config.yaml
d_model: 256
qk_norm: true
lr_head: 0.0211
Below are experts of layer 6 (counted from 0) of a mixture-of-experts language model. Rows are named router (the router's row for the expert), gate (a neuron's input weights, with its number), up (a neuron's input weights, with its number), down (a neuron's output weights, with its number) and show model dimensions 0-255. Each number is 500 + 50 x the weight over its row's rms, rounded and kept within 0 to 999. Numbers have three digits each.
After each expert's rows: a language model's description of what the expert responds to; "comes before" lists some tokens at least twice as common just after its tokens as in all text. This comes from a sample of Wikipedia text that the model never trained on. Tokens count by the router's weight.

# expert 60
router:520486552473428539461425506486449500598590571482587543464558449475572512529471563520447588464464536492549397482505515471442585491478431577560496503520474542595564559554517411548459489528461428604482499546543488445582482480548491507503566449511603479558449575554539432502415472499545474505509544521462550549490568516435483434595495484417544512441469437533476453503461482573435451483436535532478509499518399501519498478489507491385510519539563526493483514484575441460421496494494639533460440439510533423526596610450492517469604564505544491497498569512463533451516519476531578528502519544507535537412563499524545458478555473529449420547458543580587524501500554596477516526502570451469469483452673558492566513408465464438504527459448504520533463496416551427528534497506616
gate0:487455475456511570585504486489520507501474524531434511388520508413421525470521551469415502562413505492438556519466433466490478547433488448558622498419512494464519466473607458434506585577586521496446458494518486530531465483472462507558502494512451542542436484588579633554536476450477469512529410524500484461520480412523537477508470455481558405465544642466539445478473534375509485508492455489499448599479470563485511482469502456527555533421576394622498418456498564489579557521568528532616527494472505513502489525562477460471614489537526545478486570585501538497456467507549422454588517488378480449453522573536472597573486417481563517466525524518468511508513450431445470406448563415502496531454534446472434515528522458571434544492616520511439482499507593545498455473496501
up0:550440467486426555392444414480542469488463564462486515477476605575545501528486453511486482472548530500579457423510481505491553419527642509515455489596507504486477425506453512395435470524412555446493481445473577540414464445475511511563552528501599485463596494553443490498496567538518619504520497454514505485533525483518441522511508453505513501500433347563445524536515449480456567389508456504522580453469533457521521578470457574522484443494495556424461535591506466500541484475589454573437507510468429490424550492413402495467485442478516398505546486407475447481636490523473556509503423474543572546506494532586530420512506461562519510517478569418551568469521416496544519511481601454509623557576480523514510565492551584479489521463465611517572445452531476457453462523517457
down0:506499461502475484391526504538461421538605518492440639516522499538473518535531438471531470544472494451484481555536448515505499481502594521538456589534516479449522486565475492507417449566539484480328505565528426613615408527595491571507499436409422561598491504561499559466373530590557528495537481458544429559457434510502555513475498459590473518574522467514480481512443551513408500487398489479510560465465509442565529551470484404486479478597527488526506502567458416452566465446418516559483473479454570511449453455446548522570448449489494526521512481514495452509502498538542581540550511473477454505517568556471490489583574441440507530487507470536502501537540526511510588392431551516506624506464502576542576464469449558461444507493434565539532409461596512454527477537569585
Biographical action verbs. Past-tense career and life verbs after he or was in biographies, such as moved, joined, began, emigrated, convicted, with following to or in.
comes before: " the", " to", " in", " by", " a", " his"

# expert 29
router:465527492454496471470539546458388554603613479575586498452532517484492550497447491501506437418552402501520455528511501454475572538515419616515436492543462490588526621472520435521449428537505488541501597499577544494491522572455517628517560447480610574487489570592602487458479479544571541459464470501446441554450547486457534519513474543500544521450517537497512537526444464564478420471507494491517540477545396577487556468609450425418467540462551517442514433421506490429503419421482420463517392499440503425519566556556546527531482525533540540552475476459491543491504520472582525434560585489503530477437489540579387482489517514464408500472503545497519572541490584521474517473530535411475408541504656489424536511422490437449468528461436445538465465524483484514536479520521518
gate0:560512470505469490502500499466518510530560474486493464472550529516549504508472515470480458528442565381457448558566487508506532528473465454530503426486550487477531511626671450505582461493496461591552553577569451501558529491523564519570475487514539547480414534589463420424459508420507393534491483436488536518411555466633562423553520446496563518507491474475480477505377617539444468486460507449512516490455458492473422486503475509503549487476575476391573489528477399472516413439604602470459520449486473444487597559606567535446511443477528551430445481493562485513554520492494433504447523524458509512550449533483509386589548470440483401521527507566559528536554545495510567372484581501495495485463562596490427495465497454495496549565513452573424537549469543535532462527415519
up0:503502499517510486533434531494463513520551486449491539479546522561570423481474525531480444491437655399486471502574541459539520540430531507482521508457562511528515395546565512508524496517495485580619519646542441498482467522565577479559504484581493540490477511496480481499426599499507388480499572456493480445465541449581529484600526483495528465525424450446591451447375577550478517438401548458511485450476504570448458531497451516580451495509522532446565553527463393485421482535639498442485499433543466424435548524579551565524499474490506558414420475461503453486540491457479479483455539545453529509553584446421492457497602473427666483537523467546570493525582511468520539378496470549417557555536515573515541466453475523453463465535466498585486444564493522470529534530541485
down0:440479438511407533538426522523517500500585535573511542476484499506526454415416467578480542455507550502529516514503544512530499533446569485537441484458487423380536537599541566494519520498458425515471453497466473525467490481508521472562604421477511513534355534566552491483485592515583460495481458465389522533532429378436486527471503503367533535499534488458486450528467490531476499554565597469436628408451458521546511492473464475542547567542488525518432529460490356493520463451557508553523480556567584511545439485535506587467549485509571561432426480462467412531509536443381509528438640406523621447587481510468495468487533503537558503517475506575513486512569548532565570450566439580497559423513429484561494515505526474576559540444571521438544489517485528485501497543508526
Verbs in prose. Main verbs and verb stems in expository or argumentative prose after and, to, which or that, such as took, wrote, connect, reflect, adopted.
comes before: " the", " that", " to", " a", " in", " by"

# expert 22
router:454432522575531491520462466602428468509464485519428595451497548473538563431482400501517398487567499528459403618460488579560513518474485453473611468483566463483529380496578552502484514563482470472509546522518516531503579481466571472535443406466564484458516525495485400457513542467455606612435510537448463438544462531464508465502457476534507545524546547449470488525442559467528545483515434375484509464577586534597579510473528433498593521414457406472478520519461486462552462538520499458567507486457429490483564465563587495417473481440565501537452575520531585500432485519557519512482540477458452526533468553514586436445514422453530473462513540509391484415482449454515534413458521390516499412609423528435442501452575511539531545519529556526525527502479556513551488493445398
gate0:477509537510508483494380606420534547493457565484476545459519516479549515473496496526459505401522551489519527495533537491513493556483564497463564549508544516606415481505475458537482489441490408534501543573397465508513506470599570454549562482482531511555456547475573381444570530484446564529535534501409488476514498573522511395462421511528595554586524552463464529446521545532654500421444427468558486441504557460502578498416425436552469547446506518494607557437471485541474476471504454525524448603427409603432494519503509580488503596470599497428537531552466481574457445615447487479491492509454459525405480536487484521463518446494528503468566537505477578505520436514471427432523522576548487495469378526512445581491532503414501601378526513524526505505527553531497444436544532
up0:491466497477459568514428446523525515410530521595612564560511460541544493509422599585510504566467543476474463520509536507522526470501573538539541457588555402527461528574605473425390526439514613482489588557533488555451557510491568609535416561518529450519547444505555526505452537469464518481500464560456493588496499528484515497420503432450543526476497530562498475487528541504500474510493435485507571481516481493481397490479500588557402519527490551408561392492455449504483363533477555456454477467473418478421511515496471419531404477538572531557510444401513481469507518536487469428498571612476453578476542553518563467490457454436499443512430541541478559478440537592476563523472472556483551421528452462501406480480406499509471470544524505578567579475515474380369519504509508
down0:506532455484440433451543521539473575433483614528538398560551513424531446536450385493482535540516482520516575517483598570536605477429523420554527580406493489477458565483462493494485465400516492525514503562513544478585450589470475493464442408587483472530503481457528522516509475533501512449507557576410546517605481422653603461521507523512498493525519436459494536428587629439484475481529368582475532504596505499511490404521454463535524508490516437548518485567506535483467599485529471486525439478497461543505466421496464443503419495487456448479637431541501453461548495495503494440468532489493455550503500491448464530469453447489440543462397463569475525467608430552562454486490355476530511485499434591471490492487481466537380499407525510452513544474553482532524520446492480
Scores and numbers. Numbers in tables, dates and page ranges, especially dash-joined win–loss records and scores such as –5, –7, 1–0, 4, October.
comes before: " |", "00", " September", " km", "–1", " February"

# expert 8
router:415538375579485535379599524442508550506496509505610480561476522474550569498466577482513519463540569438480445473428513524454511475529501523449426517570577549574460484488510494533420514490541559416520517484498476557419466514454391552440536568541518549516428444476455524482423599517477524537530449509379490499460424472570504558580450458500509518477540499520442490489504430527510505578591530460443468538496496499456508518508534510495556470517526472394363581521503434455538488481470459448520533542464588521532493534540466532458554502592545461507474436586557540540512453527482503507538575461502431473518577571463528406537446446511459554617574439559418522549392516471445518421562562476485557411450442450616455508487510466507511424539513571417554511487437549449567495506519592
gate0:389533600448524455422428532528563455519618508512519435582544481539478493500508448452507505513505533474488467589512502434543503504527443594464438508589617509473479454416535574484421484420597407495521459564542550480487564458467533434508504584565511476428563506432514536568516478442538535379490563506397546513483598444456525625560587530533517456411546461604521487506545543460491432439463615478515514529483403486446533477513516512516438481528381477533600487544479513507564547511464487510476456530498481571541459549446573553539579491554415521538440552497541548460464481441546528525540494504506402438495575528468529510480492543564539514468427513419513506577416447500466592434538591521492515458532538559477495505531532483454530457450526486500484429488456529432521629474496476
up0:560399473417522499462478431421580481522548453514427563522578553498467436535531576394546485536425506510477492549589476540473544525424523477445506504571430483477547472486593572524526441448441483520546452462482513461414509469486484457588505507539430502552543415456535532549475551496558538402520518359576615480581568475505544479490521383487538529458539500529400541488551495420408462502467488450523600548497517548514483567522445447465525522496520516551478501555580506483550568420485571534471430597510452426567527492549548529511514531461493535554423578543462505454320504473422521570476519553549494439538520537399536522487457478483506423543494481562541490457422558553476489474449434587495543530527451553573455534509461507417539460446465528510406493495544539412532475488562515
down0:573509438448437471412507459485496606459523485577492536517523499420454494505474450531499502441513525482557443495559507449520487460494616488563375540484517488446550499505497564534543491454423576444488470572495511513562466460573480436549532478459520502532583441554432500462486502458543592387536464512472482467556473453429555525528544425510425408457593564537537593456516412554479558485506471474473504451486531495473443492469492560504493508526560480472539486543592434565459517569508411460489517465496375504548480488434405497534447488525621419552533464501520384474494494507478485390458459478451328439574411583478530541477474530526543540503505452422526469478479585474459467526516529499494462367525440461472471602532542595488514500522468402506462574534583403502520479470431546
Articles after prepositions. Articles a/an, "first" or "free" after "for", "in" or "at", plus line breaks and cells in sports and election tables.
comes before: "|", " |", " time", " total", " transfer", " new"

# expert 9
router:488647462501437397518446481440453514453433471539389446403508510489455572525504584491507452570528475441400476496597433507451521469496467487443505479480553534437509398464485444442451501464462547572449512515582569637433445585574544538495460506537403461493498450495588518530652502480530476577550442481486469461450455508468463431598503468503367511472503592462534503508600484466504452489569407505508433545494566437475521421436543528547603477499425459507594561467597425475534533476499445453459480496546459509547478550582427457475567503532591495510511497473510474562497443485513493568486566482455555491425423522546474476474468439470575498457564459458422524412409437516524544466490525549535519511539519459445516505539517571528461503551532531500562536459470452511462468483470517
gate0:467533533457485560462601479482464449534494474554559401438444478530554419534539472483418519568479453468562496475578458445412541540530473533459571512553493608507514609462563500592551364498495556431510410519459523459531478443489487546555505502479483453495521433475627404503594602524545567552548461446587523486579523492594568560515488471460521546461482431520504550514526604550438536470532483605510550469546543529473437494408377474546486474430514476496383522481564476492525451532534510510412493533459430491414476441412433555514480495564457516578478494560557449515514516584455524447545568470504532510451507539412429495520535459462505512457473523465586508435453528541498576540470404455429542485562409483550466482488485400473498474545528499498516563505513432412432484545500536
up0:511462405537526568575534544486618453519545534581487493478420443554493460528590424540510493465488560465411493466529576472453425488494495525564478486404430468502536490462530532512497516602535453511435581582443471503509499432377610510483446532573486542516601471523529472502581454584507469449580439539514455587447447492449479494456544502570472511514560422479449492497553523526494474451559506417418599506453469520613468518473538555456513421461528502465454572536543457541555390477488480505394510513521553437501510569427543553473469481488475490534569520479419510534508488519518414472598481472476503557527442523563505444547437489524492543463572554465478525436565484555572550537498499445422562510505504613414509489443603453513403529565456415593536485498514474541434424406467537
down0:526399473478517443455588565499522416520420503545460572401500541613501466540472488512631490558429429480459494547547572490456556486448530511486544449552514547549509515512451483541595499489462577575488450475474575514563483547431499525436403518550474448500540508556457500459499570418556477592594495483540509585493469516540486496616540443503445447581451604522518490497500531585504554535416494509579442486410512535455596442523446523514516478483508505599532504570557498548500392473463562468546522524483550460537534502428502509505392507584465523378559550542472474531548541526481505539477548604580461532542447598602484508551526482448499519374464551550448530482490493554522495496499503398407432488507487534508484521594510572491412539505494485458489449620438528560462472504481519
Name-initial capitals. First capital or piece of proper names after "the", "El", "Al", plus football position codes MF, DF, FW and List, edition.
comes before: " of", " |", "C", "T", "P", "S"

# expert 41
router:430496607555402552513525480485440492488488474467460436523541574506474505476546595432436455429495457536484533489442443483517485533541573524493511451516450566548545497439504498538452382476526415530467482479542564432481531487522533581477485483502541551497456536499455526401426446459598448488450486555450383509499477551482544479546463583491495517525476569497537538539505472544546453446533507638505555488496489521501524456559452511400529554432630494513436556455437444502456516471425630550506524566436519487472529608454450416520458588469399573496430565475508496507518579612514508481512516454520472517533447431490558610532499491584546563468474464487471549481468510574406515617530521573578513583498532571517414436476523407477449520512547436511487477619453448429551541483492540
gate0:464596505510565471433565538474476458505394556522404594601469479477477454506412454621338444486550489484457560542428610535574494516422441566537424482483535504507484571479434519558455517503488420527520494461457501559436616518536498503536508496489521562469494537535554528540525471538523461477533499489474519434546458541444509554487392476482445519490449589507589546484468540515408499571473482451502513582598466485459474446553458528549502530535509565497485456584539513523493570455403484460528480482499496558468587612491508495452535533490463457543443563504437434512502517424480506508516550500507490503512552499437376576458523555514654527547639495408474422437601490429461542471547588524526497541531481487427493479468608547510556529441537451493454581489521451492496508489466486
up0:535489517472543445532538520543443553468454504575456471508641518481479573410508492476424475507523448444497460584489470466448509510395478521531390487479534526569514535522398486540459466406496449600463436502504455509520543601489539532471508470489495561553450460499423512512551424434500584507596542482527459427490472480468516547533586502517446593518513470529473455557537508477454550451520466597491535506517349579484506505582470558480468464543550447471484564507472460467564502514494475435459565392521581447544575452592533610476444472472506465500519442495467440482555423453456462549460520479532480442585424488506410516412424584528446534480505499382540522486439621558593498477556471553481542525511475547501476434404473442453535533566531500486462511504510355487615528462471552
down0:539426425391538525469442525463565508516478550473411512565527557538542511527438534547545499505608500577470531527477447428541467483460489589560573517545365499431457581465460515513443551502435435554635496518550467543591525492437493518471485548480542431474504603532481511492455557479544560533491528540466435503412458421483481496499403506637550422578530487485511563459468509490528467495412424509496554465591510503525524480518528456489465445471560561537422429520470494561346556588512502514493483469477500521461562514494536476495475541565505495441502564484506470402557502450411473476556529521466556483549531514332383444468527599444494458477528533506496477523516447488555601473509516522593449514420512545447523464457596568539456505509528479456551479533421530508461530430580469
Noun suffix pieces. Final word pieces forming plural or derived nouns, such as -ments in payments, -ions in options, -its in portraits, also plain plurals like groups.
comes before: " of", " and", " to", " in", " for", " are"